config.toml
n_layer = 9
d_model = 640
n_experts = 24
experts_per_token = 2
d_expert = 464
d_shared_expert = 0
activation = "tanh_gelu"
moe_layers = [0, 1, 2, 3, 4, 5, 6, 7, 8]
router_score = "softmax"
normalize_top_k = false
routed_scale = 3.46
balance_loss = 0.00157
balance_bias = true
init_std_router = 0.0335
lr_router = 0.000318
n_head = 10
n_kv_head = 10
head_dim = 64
vocab_size = 4096
norm = "layernorm"
norm_place = "pre"
norm_eps = 1e-05
positions = "learned"
qk_norm = false
attn_scale = 0.125
tie_embeddings = true
parallel_block = false
init = "normal"
init_std_qkv = 0.0271
init_std_o = 0.00639
init_std_up = 0.0271
init_std_down = 0.00639
optimizer = "adamw"
lr = 0.000714
lr_mult_o = 1.28
beta1 = 0.95
beta2 = 0.99
lr_head = 0.00353
grad_clip = 1.0
warmup_steps = 273
schedule = "wsd"
decay_fraction = 0.82
decay_shape = "linear"
final_lr_fraction = 0.0
batch_tokens = 65536
seq_len = 512
doc_mask = true
z_loss = 0.0001
train_tokens = 562300000
steps = 8581
dataset = "wikipedia_en"
Below are experts of layer 6 (counted from 0) of a mixture-of-experts language model. Rows are named router (the router's row for the expert), up (a neuron's input weights, with its number) and show model dimensions 128-191. Each number is 500 + 25 x the weight over its row's rms, rounded and kept within 0 to 999. Numbers have three digits each.
After each expert's rows: "mostly gets" lists some tokens that are sent to it at least half of the time; "gets" lists some tokens that make up at least twice as much of what it gets as of all text. This comes from a sample of Wikipedia text that the model never trained on. Tokens count by the router's weight.

# expert 18
router:542504495474487506536512496519473511490457507475495496497522461489485456495546480484526429519485504519478521490507542523443527500510515509479519485490506553526530478431503449491505492563469462
up0:500481507543513513451532483493513506471508492483448512513495497520543485515501533500495427465521547545468544479500511476507527509475466523519520517492523526463499521530506528503498453517485471
up1:500491499501518545505488477519495507500501471550463504500511515497497497478490482519473498492520499476529466451546469523489500486522493519511434513507479503481500536522506468497495461501472521
up2:549483531533523507507489496482513489491506482512478525511515475488513477534507492530514482536506497504474489496510513550525504502549514534502475488540503522514479475521505502525481499510509473
up3:476506536425542507501493508455524499515439490509528516546483538457553453503497498483506519517534522499514467497527479521499555485511534510467476493503496491507467489536457490502485494482496481
up4:502478507517495494533478501449510522525484483551500502507484430505498466528563508500477474538511472496479514463479494480494520471515472481545489503518495521494533486533465503513502477472448506
up5:507507504463496535504536496481512481465573499475460540503467481472495514510480523531460487520496523501503518509518531503481521484489502452469510468467509511557476487515519489472519506476497543
up6:505484485496514488452532484492483515517507468479495509479524547491515509495467503502503481511503499458532532472521503526499533444482484508527465493478475491496465487496538496484530496531510484
up7:518501492494473516477477520490528490495562499512447523530488513524479505472465497485532499480463487510484477524512494501477527476504481462456502434505523478500527537475472506514511505494480517
up8:499474475510483538480485483519475466463494473508527479508491513532522510488500520512519511513541461494500527458524522521510542476477518544485486471451509476511492501509529545497524527505490498
up9:539490474517489495521482490466538493525511522504480545495527469540525492493534500517495515546512456495543453488504504483495485492485501479514506531495470508504479510521486524495512527459498505
up10:504477464478486488498484490480483520519540498484511501535511488520461496530526497493525487481487504535485514446513497564526499501517513483564468488469486502483497491520478509472485514457491467
up11:478489488486523497532501470475478455492534472477477510486482475515496530467467520523495517488500514482474474474529520517497497484540517505488510526455490511505493511489536506504473452507482506
up12:514479498504513488483522504514508545513500490493486530527435544502506552468468538523543498527516505516535504508515504545497515495466537499544522449484492464485459428513513531471494499502535468
up13:494487513521469509485533543475531518446511483496519465550511504504507568495455482482501480510477489475484498505521508509490517472465507518507488484487553461443455497535527487455505566496512522
up14:490501458507512496498526510464472492526512444494494499521498468490450465504498479460480469517459526468551482505509514503467504418456499512463466483476561488513484471497494493515493497479474484
up15:539465533481507486524476512541480520452476520479494541526491537521458542515505508539473524494494510491515491471522481497543488504496481516483496527477538486506463509493464487486507514500507502
up16:490482487507516478527464496474508487450522527505498549527536477504464514513545480505500508487485515523508525462517559510527582473526514523511472465461509513465478484542543460478501458489500546
up17:528497476533497493469516533535496504492491528500518507531458490497532561488485506499460512492492512496515498496478483473506508505465500459524472553501511445503474509512485549528420518473477528
up18:520493540495486539506495505523488518469505453457514501520481500494465495533516549501474537489491511491511530462511538466492499496523472481487474490475485470492461523512458492502482483462482486
up19:536499469500518504522486494483505504494518505474478479529533444507542506470469534491465533497508512486483509490525485445499518496485515490507480487492466456514496513511490475492529467485536473
up20:530501495468519520495485457485505508505502511482524518538490476507534518508510507481524473484537514494501479450518475548509528488505537518499474479507471487470478506501538468482465489476502526
up21:513505476517507506508580518462524486411525481509521544509500482516483478478519477510546539479487491535515512467496529512510494506560557532497497494518471459514477492520489496499485538529467521
up22:516453502482519562545469518507493494503503459450450507496548480505494493522509499487539491494517551470507493507532544521467500488541555547498495501514539498524487503545504497500481513494524504
up23:483491497508455457506525514507459567483493521452504510473483504483515489521471507524521494497532492518521516508517497534500490522485547527531491467481528509507460492521539473539530480471481475
up24:513503511444478490499498524489508504497443523500515554530454511503473479479525481485471491562522482518479538495490528543476513513525449503526435486450482475520487484523472485500508525450483497
up25:518490528488489467478515528478508494463534493513489516473488461492492480558513469539508536524484473531481491525506450510519497519521507469529501494438477482519496538451505502511492529544497496
up26:505490489536488501502491516504486479488542471439505511471525488560472500524487472527485487494515508500469515485525492496513494514495500556492542490506534484480420538494540506490468515524523536
up27:520462515468451499487484485539485544472477525497490499478471440494477465494502509494434503457504489518569481515505535517524460495528472492489512473467488499525496484511487513462517476515507492
up28:536462538515490481464500470468526500499451522519522552515519479467474478497494474542489459474483456466501426467526532506499470466460511522509471473491530446498513544528508504480514494498537497
up29:482499482461450488480530477508449519491505472487493544546476554522488489505502493498490461505488481494506473538524526493494514487473496483467500493506500510482522494494478547519514486490494467
up30:498485482534480548511504525512485502489557477504491495467457496505500467497443525552486507534508450516544534490517483486510499468453472544478484477452522448505482516461460503508550504514463493
mostly gets: "′", "°N ", "Personal", " ·", " | Votes |", "| Party"
gets: "\n", "-", "f", " |", "S", "A"

# expert 21
router:498524491507538504526478454479496538475460474496514481504485461535519489508534505498487506500472508502483500438488521497481487470499545467483492466492476436524481494538508459543530499502523505
up0:525464495497486468521506492532473492470507527453527508552467509476493501462489445566473479488514468492530527481498499515473462515475469520482454507443507486498453476478503519473514468479509510
up1:479484492529499498458481514530482493512486510508496533505497472483504480524498515497506514504483526498489536483527495527504515481504497505477480487485486512479494468519500501452534499512503486
up2:540461485474457539494562526472525484496510525506513538511506505499469520499506490506508466491505490446512502462516503515513524454517477499501558512468491467490483483516516473464508437483504534
up3:507499507532462479472540492513489517516476518507494517527538467539549507543515521486474468480541462491510511550497502521516555478518486492499508504461495534492526513491530463459484487520464491
up4:509484513474550486459532494446490481507490483480479492479500549507514558494500567507499468516493469489478486474515549521506487517441536509530503509543513505482497479519494473447482478461480517
up5:468481524505495514505537470491489526521496466537507518504479492468505492491509534450458520498530483524520487487521492468484519460503479500485504478473494486488505511500491544478466470485511522
up6:497510526517494475537536495543498515476501511475506499463497510495503494492461501492490484519481532495585535516492483493506527507489515499519490514512513538525486497523501541461501547504464449
up7:547492488512498498504524513463517527479514497497475498544500505508508514493470500539541460465497523542512498455505511509488507524512506529465506505433541514517476522454515495487478527483510529
up8:516466492495489480508499479503477533462485488467472508508505504494520505503468470466486483492529522508472567534533511524535535453476524540533493545492473508487485473525510499448556507506502476
up9:512496545528514473524518476494499456473510488472473528469497526479506545524502507508465481540526483488497486501502476519492494488519453507497494453478539459489483501486452497484481477459476483
up10:513488494492510516448510499452483544529500474531516475529517510530522475455473533518468478508534503526499452518519486547507494491467513513503471551532542476442541533462499498526567493526487481
up11:498494541467487512535530484498467490500503439514451510506468517478530513465504507474517527489520501477443509518496493528454524505528484522535498574514551447500544494487548511480496504466507479
up12:517493499508513476477486485454533512569502501453436502527530472488479475509486479487489480502510480524488521486533530493514510446493524519523537491490540547527510478474488503486484493527529516
up13:469450481523536495481497502482479499505521438472472503491522465541467491490499453510470451500511472524489510501510529515504449492499520554528482494465477517483500510460524510499554484478522471
up14:486493524478519527486491546490505498516537506476513520493489502537496526452493530473529489522537489487490512473511493471498521491468495516511521524531505514496473483490464518456507495490475465
up15:457469500494493470463483503486474535542488524490523558446513520502462493494514473518475536533497523469538449476546497508501523523510464542503512530461483525527505517523473509472489497487513524
up16:511481507431500443513494502469467528523490548513524544515495502523507495543494540518501517482500488481502521482517508505471498458477502529514485488520535509487514542484507468485521534523540514
up17:543498511459507518493533494495485493463504494539475504536457508509541568453505542547489497493524517481509487490535488502475479486500539536491510489483501474460513525503546529513494507529468539
up18:483479496468500509517487463500501491489494493477507525543517505495478519518511496488508502495487462499511533535517524562510500496446531501497485493441489533513478498510477452488503530460506516
up19:483457537495516509482538465514507513516500489466503523519511505501496496483468490509492491523527494470502498468518505535506490504478515513468505508482519537484482438500540500468546458499473473
up20:533474503520514483459510516503492508520535480495423515504526504479513536502521524514480463515501495482507467504551480521494494499500531528514508501489467516487529447546490472488527492499502506
up21:498487506534467513494561476480498521522507503503519500523536507511495566507470500502481493496504492491468538487531528524490488505522497524557473468527524489512513502505540509507522512466551519
up22:489498506525501486532547503513501485450488509455507520426512494455488481531504538536526511454569499511469545504503512472481498485518559537526515452522506527530499509504470510508518534526522473
up23:462493473508471504515527488494567545514496553457473517558492499500510504496508510520543493500520446472495522519510495533482487521470536498551557516528495510480518477495512548518484507507479513
up24:514490496475507493483511521499501525521484462491553505478491487504482494520471496475505488508484494505498566503536499526456531484504553532472519502524467477493505532431483496492514520476500513
up25:520485534519502494534522494554490534551513496484472492506545527465498528505452530476507480470549540520530466524519481441482519481509492496509468497510525502492486484544457499490511438496495487
up26:508488534435478498482504505484470511511519481461467495505491489500519516481446489491510490495516481489513514499531506511471484500451480511542489507484513518528486485514495491482484500515505514
up27:549473510470464535526535514463566547471492490498469514521492502494496505516485549499517514528488487470466503474490501486498509525480524537550485476494517534516530489520512459456504487491527560
up28:495495491514531479505488500474529544572495512510531515466480497472488506490541518491497488529514464450520489512531512527522479467487480518520514464515518523484507491539509498496480525496498515
up29:502497483469510478490513478478477496536493517508492525451513441534513558499507560490503441485504513499539460501506506536474534487473486506504502528534517504509480499521522518508498466481539513
up30:495446550521474533479486499547492526490525533470497480518506511468474461492511483500496493490490446499528512502513483494518526471488533484504465468498501554506543471504531534466539512485495545
mostly gets: " as a", " ex", " in a", " s", " of a", "-s"
gets: " s", " a", "ro", " ex", "s", " an"

# expert 12
router:484516520448511493506519491496485481490499564505456539488502560504501502463483502511506474528507498488514499485493494500533520486468501443479483478516464456480495493514480556508442510498472479
up35:521469502477504510453488467489448516485551493517489533497507492553479529510456495488474466483528493484520520454498549530518501463499535526504530479512508478507476482508509478473493470529510527
up36:537464461519503497474482543507465481503490511487543495501508494510503449482492513523515502490497509492499530488523539514477504493517540537537530517491510486539478487558535486466554477483519527
up37:492488521513443547491532538527525535519506488519465525519470524486520484507528500498518538513512513504486500507525452519503468514493529517489512520511513468508534513538478495517525560520516522
up38:470491471527525519495498498517440527491507478504461522540516513501543482550493490526497513501473451504508547493513481490518494502454499550514483503480474496464454531470539522473496484482495532
up39:496501501516529494477505500489478497450468478518482485492454522521513479495539473543505533492497486518462472492528507516486456508464484518535515511484535559537510507492466514493564513569483502
up40:495471525496527518560497517535508525487494481477523505497461517515489517501539504446519529530467534459505482474502526489468465556495520519544483542510509486496512515502488471484549548482519513
up41:525477504481492523484521512545530484488502478480498514497503473504500508492518497514498487513496490500542483483543482510515505494518485503530512496445556498484506490477493478492525489484470501
up42:455505477531466496487543504537471475497485501469484509499488454524519457515515445451511434479470490477504538521497549493496463482514494489496493517535513521519474497508513512513512493524513456
up43:494494490508460465498498546478496553512536480501478498527519539513506509508478467492488475476520490500468493467509501515506478502501501513476524511509500503512495504474532496478525536521539536
up44:509505497499569489492505473490516522529508494504478519526509477543526513522563501518524514505493454479508524499490501521514475463491546492496532521501555516522505512455466465519531521531514478
up45:465472520488518553536518537482476529476513493497495457498515503504504489485486503481499502506459489493512524480517490520492490503458485525464507537500516451501537498506480532455569478488521486
up46:473501498469463493475512490492530511473488506446526529528478453525477479508508440502458469465491448524495531519525475477502508489516549500519478532524498552505536489527495463538468544534501515
up47:491494473537448515482503481514516524544463494548486488491497512507525468530499510532483507486505462485502538493517499572493501490530547538488526498487496502487467541490477501499492496513557507
up48:482521538543502474464496464521475514475530465474522508532482462533539490507460491494523528424524490466437543489505488527516511498538524521486513465479490534499495521514481497513535504486481500
up49:489510514483474497494514514481459495503482505477515522533521498513508503524471474469484459459532485489517530498515463489471502504516494483504438504500499510501483475473424514489508511524488452
up50:523503504514471508483534521495508522486465499478537520467517469492487555471495523518490506496447509503510482426496520530463473519489565539494492508505469467505516498506519484533511492545531495
up51:555489459550477514499493486502514501545516494533472516492494480518505535510532489479495492482517494532496513482492527507477516503524503517499530495523530477492502538497478461515509482530513553
up52:539493500511464550485543499528462506482511503514507485461477472499516456488514518515499497515510468477515483519498502503535480496472495484498482500516526512480502527528500479541477504477520512
up53:579495462485467461502537511522475506482526501473485508509515491476522545485498504521460490495507505462477501480516485536469468510471509497495511505520564532512478478537543489465531482534528481
up54:508484498539551513487510542519532501484529491471508480528504473537480516506510462479524525485464489507430496502536486514511509502504499536502494535488530516501497463504550489509516487466513498
up55:515472494519474509498489472536514533500522494505522560536509481545478469470515518524505475461484513525500519489522525489496500486507503486487481519471490496516534468495504487502532476481493479
up56:526490458510532483494539493526465495486452521483489491485454555481499494494505520493488466490480558512475528499497476490413487535486558603512506529491482487535464471499495528472496480489494516
up57:493505499514488519491531526533522527489499530526478499525500505477511469513513568522551489526532456522482493449498529506509489475512531506534471483513519472470515492534486450484479524494502511
up58:479490511517498488502467457519498510505516505471538501533508533517487471525503461485488489552463526460511493485531483535476514517568462495475458444509475475506523475546513451462519496474515485
up59:514502477484487512475516535487503511548471504522441483465508482550507481488457515503540539515506486518495507495500468515507525479482480532514507460498518514499461499543508538452525470506495500
up60:529495507516528511462532486456477498470487491511519485492500490504527443546525506528471549508496510496506454514527499500477513495555536482492494476528524509479488501483497478486501533529489512
up61:533493519508498527530496498466496504510517487497497485492552514483517517512533485506519476540457488437483526532535478511466533473520525508498517507516468486474468493466495504519454511484476489
up62:487477491494489517503505459502526527498489504520495485470495482494485490495503529531461492473494501541525507523499515513486469512506556466527526508527534576501537499525460487501529541514498435
up63:472505440523503484495486563533512508519495483528505464518488480503508504462537495511497494527477507503489462485513500506527522510551519486477513481513515500545479535513463490528499534489527487
up64:469507467515506515539488521495517553478511501494508508495500515506511491503523478486500519517536490492525504478517468513489490539523530536497544500444517520461500495521524525501510505478492526
up65:519495495499559546483514458508492520469484522530527509510479504445508487505524509532477480561534469477516512484512537538482470514469497505461504474495501497541475529529532488492496523503505474
mostly gets: " de", "\".", ", which", "\",", "- •", ", the"
gets: ".", ",", "\n\n", "\"", ", the", ", and"

# expert 19
router:512482521444505543529541502505525532525497528508486556494449537523503509510503498503490488478501474499491468526503486506502530497452456511510474511470493513494509486474483487474486472461497451
up35:507488451490525455470512499463496488506496505504517522522470499464563485511495542516540481494530489500489470473508470518465475484524494501495506502500527460516519494490485508512474493525558527
up36:454452505458447467483481486504518491509498483494499479516461466505490510514476509548532479492548494483432476516522513491484512477515534522521543488499501525532435527491520495520514514522507537
up37:502457484521448504511468540458521525483479528508486484476532512500533533496508495532463463534472475473489498473526522491527489504494538523492499481514483482491488455505472503484492515479548564
up38:498445498496469477489555468456510503536498491470486502503505494474515492482531499457489480473523497497449493494524521562450498457490532530515500517499533492475473477456514512518528492485494492
up39:530506453518479444533474533512487484449516476485491538513505490540512495527522486492487480530518521505479476508502519492512479541521546517533504463483541472473473451501495533509471524529458493
up40:502501492471486478547471479540484535503509505525485493464493529494555490506493542527470458491533533479478516489516473528482507497497546530497507533488512497480476457535458522513502516463536485
up41:516458474501486487466483475500501494494498523501521507537497503467489472531504544544542481489533457518516495511530525524488548480460512453498487471494509527540474485498518506503530521502542509
up42:480508488525478515518426523488487562504505448485567499485485486517454516514481493488522483506462484579480489499520492492457490535536508508535493503468496536488509519528484507484428501508504553
up43:513498504521500508510493510504509552476535468468502497474514564494449553501485527487527468511493466480508541496541584587576503495544496539532511470454538486481482480531534491479549503485525528
up44:489479507503481475559466561496481512491493492511509485534486504484492469481509479543547530490524544501497482475500515516519494498530523569510515496499515457481490460458506513499535529490524496
up45:477484509486488508454523511518476527509493502497511471493478488489508468491485602490492514507501471511539473445531503514496456474465489503449508538498512471493440502496508499517537509522476530
up46:481492485511488508483474484465525492522504545472473502540487466514486550468497493536475470515480527493488518525511506499491508545490542513557557480511497499516524515504513470508502505493496479
up47:528457493523476487505464514502542494527494509530526478567506516505531502480492561485543509524476506557490529454524526488525527476508540533506498469488529494482494454501502482499518512489471570
up48:530499497495488501515474480557461552521484508510452484502501518497510479507501482469504471482533530505498506498513530469482557492468496550509501475479511496420470535469490501461508466573506483
up49:507470498540580499459510520498521481497497500456478480531496479486519475524505483498532463501518516519528470448541522501512497477505495512503546487490524517497473465466495500464475486512468495
up50:509465498490520446496529509480505460489521474498525503517530488520453527540469476534477489491501514498480466554514534483480508476511474518498512468480493484478481506522475519524510471506518481
up51:459496542497503494507478502495480459495512444505497545490557504504496549424526486480503507466502521485488504491516514475503482498517530462485443498455495512480463504523483510478481509509481510
up52:520479497487507418460512504482520511482496501480485509511531474470495472504499507542476525471500510498508469485514483498511494498527492514528501525468495498501510457513542535496461504491522482
up53:533502504534510467477508506476521498503514497487542477510496515454502483552555519488510470481533447500485503463507543492493529487540489511514503510470539491486516485500480498504483516501502503
up54:528487486516456560520448503480491477524519507488549532495516472512500496477521470560522462497541483490437466480497522541497457528525505510497491493530534465524455521510530565490463509462533502
up55:518464512491505487518520502493484456492497500501465497507476493542475458519495516483483494458504522523523542509506509516531539495493519507486505522505480518512517503547491532427468507566501503
up56:503486520494458524510515515497480517483488515495507505508449474492496466497526539511555503500560494515486517485503496458499497516489545521471540509484551491520464502534481513501452488452518540
up57:474480521532514468490469528513523497489477495467506492498499469506506456493443437505434475512505511487506512500507553533490518498505532496518531457527507509519493510505529536496491476545509476
up58:530507506495467500466493495472508486485493491507501529530530497513491441456499530503517490505511506497501482478511548524486485492506515477477525483509527516467495504495463465486514511539465496
up59:515483535518498508511514531512530487481477521465493513528516516492505488553537511526511477497484518478458492512507511469502512449501524474547508530549537536455515454510465511481494476491486496
up60:481458499521514490400477529462524505497484483506522498508519478518486500501521512497500439492474471502437550515546476487467509490455525519526504521505538526467504483501480496463505490483484563
up61:545466516493529466530496526520512494490514449494492528569477467477499501520499520536494520526506524507488502505529490484542533456461467485520545528561540532491503468525458532448495459495468522
up62:503490488518503464502485505472503503504442525481521492495512489457483503538494511501535487549487447487538489504514495477507480464506543501507494514518529467486489503471466546510534529502527560
up63:481466514467497513470513513500492499463509489504462486525514487475568499540478548472532528501501480494520474499491509452481507499494529469528516499521522487498512521453455524494500540480449551
up64:569494504505496531505484541504491552505525529512489509478506478548521503471491522499549497509456490545548529498519501518530539485507485495479481488467489515462475494506490472485485532509495532
up65:495499480550496521486500522533501490443527477509488503485550483504483489488527447511475524482522538481472507485513513522505491482496509493490522506537492528516469512505513516511500526507447491
mostly gets: "om", " ===", "3", "0", "4", "5"
gets: "1", "2", "om", "0", "3", "4"

# expert 5
router:517509482453496539499519510522531542469517511547528518535496458507490472525526512491511459512483472486526497474510462480486450511493502538523493448520527477521535508525509458452478457500468526
up35:526485488483512498472464478508478490514513516496485486486547512521509485479452461500479486454507511474510473527489537513520504471511506483502480467502497501490500497519486557507535516554494485
up36:546509485493493500528478424514488482510477511484523491534553533489439483475467482513522514503503521481526480460496485502472541500579495496508550508471467502507500524480499519493528492474504528
up37:491511475476506472491534487519494486453506480492491535502493472511511505489476477496466497547518485487459501528499527502505524509507493468468471464471497472511480486514518495538485486512527444
up38:559510492498498502514489500489512525484457511509479465484510514472538501454472474496503469502509538495519504525504514501492482504501514521487506542509443489471520541511517525491508514478494512
up39:501473504491543506512464502495508487554509465498507490510528534533512523498489527493494513503484485498475528526501513569495522481529531508470515513517491517493462512497503498453476490490491520
up40:505472496495493516520518521495553531463557464481521529444498505490485496540490497565496510496567486459484492476501515486504516516481513499493472486534497514535471497533548514482500536504486535
up41:517492516455512483499469496494518505515487479494502492507510542510481496457489502502463482525476492494511500506509513543478505530533490496493503540512474541479450486510480487500549506519528518
up42:480501498524467517490486499497477475509523488480493483480451517527502516501480481458521467517512508472509493510496529505491507475551492476537496518491538499503460493517475502561546459541514481
up43:506472494482477435504571416469575512503500496471513512481490516499461500467445454470529527492497472523472500497522532489457554541496504499526468494495510502495509496525459521498480530498485513
up44:477467473530510460430513480478513518509473504490535470514496506493478487479467522464496506549520491548499476485504508524530544517512492469518516500503496465499470527537509512488505494542542488
up45:502497528506515533463488476488466500522525513508471508514475499526527507488534517496444461522490523491486488518505533491506489493482514523505477513536487497496508490510497526488511499478473496
up46:460486444520495492495466489512518504490493488520506471468478491520500513444439481464479475513508474519514479498482533494473498507518507537541474481477535514498529464479481492518479544501492499
up47:524493489519501467507506555503538468480485471512448460565455521462474473487519483534474488491526480476533473504487517491502531485500510506515508537519539467490513502499494491481499521521496511
up48:542457478486498507506490479523523469482540456469473520512470501455493491460492501518509492472498523536488530469524505509525530541473496537514463491493533484504525487477487496459529489510552494
up49:494482450573505482542487461497530477453529503514482499474483507483508499504474489492477513489469505460504519479509527499524497513479519525527512497480533481490490494508516511477484482515536507
up50:512479470486509475482538496532501531519425471494520531523491525455462493502475479494505458575527510497542506531510522498530523488504476536505519540495490507498534538492496506494509531504496480
up51:476475479561519493537488530515462558451479508473501500498489518495529508475511494517488522502474489493511550486490520548498490494514555491491469499514550487496502507518495481504516488478532477
up52:505477504501499510494553523446458501516539520479487548468509513455508509461536550462526521534518524525516537510522465502471471510532508520480495501511468481456546484532543483468469496469531528
up53:525473511521513516450445509506451493528504488461493494501512511473530530479525475501532532492462526567514456477524525491550504463516532515472507572521474555516475496505506501499507506504542498
up54:534490494523488483536565554438455507482468471484480493501490511470460481472436473458501503506499502566499520501506498497468518517491512512495512513476476484458465489482480502489513552493523497
up55:472489502480502506489520477506506492457450534518491534550481532478550507505497514538526488561521501526495500488512522478478515487469543507512526488543556519490488495500521497533476514454484505
up56:503466483468492511509444485521508482524494467443508474464493526511459478475419481467499474492494488488543484510509515493458519498467522538492519536531499534444480516463516506451516459513531491
up57:485489490518451487457502470474505490522524468508480499484515488529526505509485488514525509500513493486467529528483475519491492557513494514553484540495541501457494510494502504445481505468493498
up58:509452494511482491511469467495523550481486493516514489511498533514454493481440478517522514504490513543487482503515505497494481437495510480520549506497485522450425506510462482487508519551496483
up59:494520478494531492495524514525482484492529503473495508489536502534488505481461477458509518470509514497515475503457508513520493472482488467479473526505532478495508518532494494489496509486490518
up60:512460498495491475545500501513482536505493514479483508540540494475484505480525471507492506522482528487534483509515530549481503481511584534497487502488498513513511513486539489487464501490502515
up61:514483479527541479468549494537487501510511453431485542485532509523505488468499426474505505474522524499528507508533518492483483577487476502470512513493522536471458484506515485511529518515534435
up62:511510513479486493536509487501498529545491443491526499441513543490491562460481472483551466496513527506498512529494522527499479513507495499531500506552518510503491495516497531485505519520517454
up63:553493514526518440489540526542472517485522482493483506489552514511515477501516507464491514520499459492475520495527497508505517438531474532504504467483460436494509454531533480505504495512477521
up64:520488455508488479501512513480522510466452488470500550479503505455500509458486527529520448497526523494502495508502518508454518538516533496521515511511501534470480502488455486515513492533515452
up65:488482499526507468510534501462503497513494474498511559511540503489457522500516499509478470520543474505493494472531497514451489517516487543541434513466483501490435506482476587489530518449539499
mostly gets: " | ", " ", "–", "| ", ": ", " in "
gets: " | ", " ", "–", "\n", " (", ", "

# expert 4
router:521500520474493482458535474484489493469519467508488517500511500525476512455510484485468437484473511444477482458518498481458465493525454493504481547525508511493497467484525492493479449492502519
up0:492493494492499504490516494503561506498527524491514517500503502481517472495455542483504519492504486530495476521476530507484518504429510503511487479492533478544476511520518541474549510468500442
up1:511487472507459450509500511499505518471487507511468477510492520490502567483515485514511500477505519504500538493482543470559506503474524471498549486488493500555508508519477525503513550510505501
up2:537482471543506518524442508525532521514435555499475499582517494542484476488484461535461479481486457508499504459511545543490518514518510477503498483457536484489524528484491510509501543496527498
up3:483479487537540448507496491503508485528491511501468503507520499527503480500529517520503517562480489503487442522533543492498532507482483503460510507479494491487524494503478500499507515483504460
up4:489488546474479510518519481508502496508513510490483521489493505465458514501519524478536474520481492538462521471546487508508499514484500490501464509505502522510504505496481474519491487494494524
up5:526493438503518505484515496499527485481507509464486520473516519491546473468508512495455492519518549493510519525481472517490509488476525510483554525517495518524552533497493531476534479544528523
up6:517484506513485499532475485504508543484505514487523485534564558515504502527502497501501517513481498501494491481539534506507508482517508487490541482531519539511493506474506487496516512498504501
up7:517491485500485488485493514487503507459490511478501456493474483535473499519540485505493518484505505503457502551490526491469447504493541515477489493480532449486501484476517552504498491495540487
up8:485485514522522505488494516540488480461479473495496455435488473503496468511475490490497465531502506521505517480538489489493498447478484504484557508501530538533490463466453508494541507508524476
up9:453487509533467495528478540482509510514491484522444540513547486513524509494504502499486498535540478495498493504533500486499519498447491512471492527447468487502483531531526509506498476543506510
up10:517475502508506496513511514514482483543502458499498509480514528494534517529445537506504485475521496490512542471522505515498509546476510550520485504538525468511486528508524513499527471527488496
up11:521476512517468524503508509511486512489539564502491536488489477483536495530488484479470491488478474490537504536518496476530481461483492523480546501486524529468522498512483502495510495509502518
up12:481491517479505540527481472478539568480479479461488503533532474479489481562479532527518512508528485465513498480530503510564533443519504520521499463495503490535503506535498531512481515474508538
up13:545488535511442533527485459508512492486525486485460538463453511523502493562529496552494463511516490473490486504513493512516503457474504508532475522528519505488531468525490528486489493476476528
up14:466486475492506489477451479505490520516470484493512470491495482540493477503500503466527531509504536494461488550491474580561484506539507527500500505489522483437500532487461535468518483535514538
up15:531444485464495493486500487459472514515494500492502524461461527594507469482492481496531459483500495485508483493505492485453500509493505522547494493471505518496494493493497498478508491491475480
up16:492485508481508493488489504482479546510455540508502463451480529521510513508499514483475477463543540501492505543519505513468500485506479469522498490500501461454502532478482483494547499549552454
up17:496464495498492490533455465493511509498505463490497527499525468494503493539517456502490488522452488521523517455493499508459480487531466523518511510471525505531475537521495506472483472508516482
up18:536495451514506519455548524510516487483490530493491532518434485480513495462489501492499459558525517510504505552516502501441482486490528499528511489554492488509511529476476475521475514489501496
up19:479493502497469462472485503496479490469557504529520538515538513489491492531541507519477512516500526500520519463505513512460552481531447482483512505498468463519480471480470558503479511495474525
up20:493460493526504520514499516530503521478460495489484478475453524502475495464554452517498480494455483490548463517520512504508435498491499476480526523524499519493536511482507443508497526476459505
up21:493503531571472490505517503453516485505540499507437471510513528483496516482483508506491485545531517519513528516524474547492517508480507503520502506468514501527536525479446489477493496539542527
up22:528462537521480522534463477497466511461475502504524488474522503512521515503515518563483515506538554562474507509498525526550518532484496498468521459467501497506513486530528493508496497497515523
up23:480508495456533438508492478520521512492481499535516494496507485498474480439519523527510514498505486545538492510510485506493572486501480477465477537511513517477529521463466518501500511465536547
up24:509481486530520506520521531500516536502487470455527561529510498425538488570518528521485509526526490532498515476542546502515535466499525588502484505501504492502537483559520462479516503501504478
up25:476490495493493493509498488474518510506507501479493553508501441470496489524518465536468520514515546515508525470475470504505520542488513508541524498499511506483476498504530499471508482519471553
up26:491478479548512483503528484481495495542545535519505504543496517530512502463485474518507511532505489474491490494541511498463511510508559492468492501526541521492488479465488481491506508493481483
up27:483505484522502469475452512491542525508477463473476537523479496465481487472496532534500500477517497492472513551515555498539498481484519498544544513519513501517502522525515537477507488472479467
up28:516536417493487464472434490454496504496490487511446470490496492506473433529490510501503476476459476526476506469527502553501488452466506511482489510486467517503465485474491498515496520509520523
up29:509493486530455505533479491501482534507499449514508534499513474510495494482508553509478487518506535507494542522499504504507507438507517510530505473524471485508500495502502531458498496509528520
up30:515470514518533501501513521510485512506499484440498489496523500527484470513492494500484489492500512505520493532500517500496497463505483531504516492454486477456451493485545498488534496494510507
mostly gets: " year", "%", " km", " million", " years", " days"
gets: "%", " | ", " years", "2", " |", " km"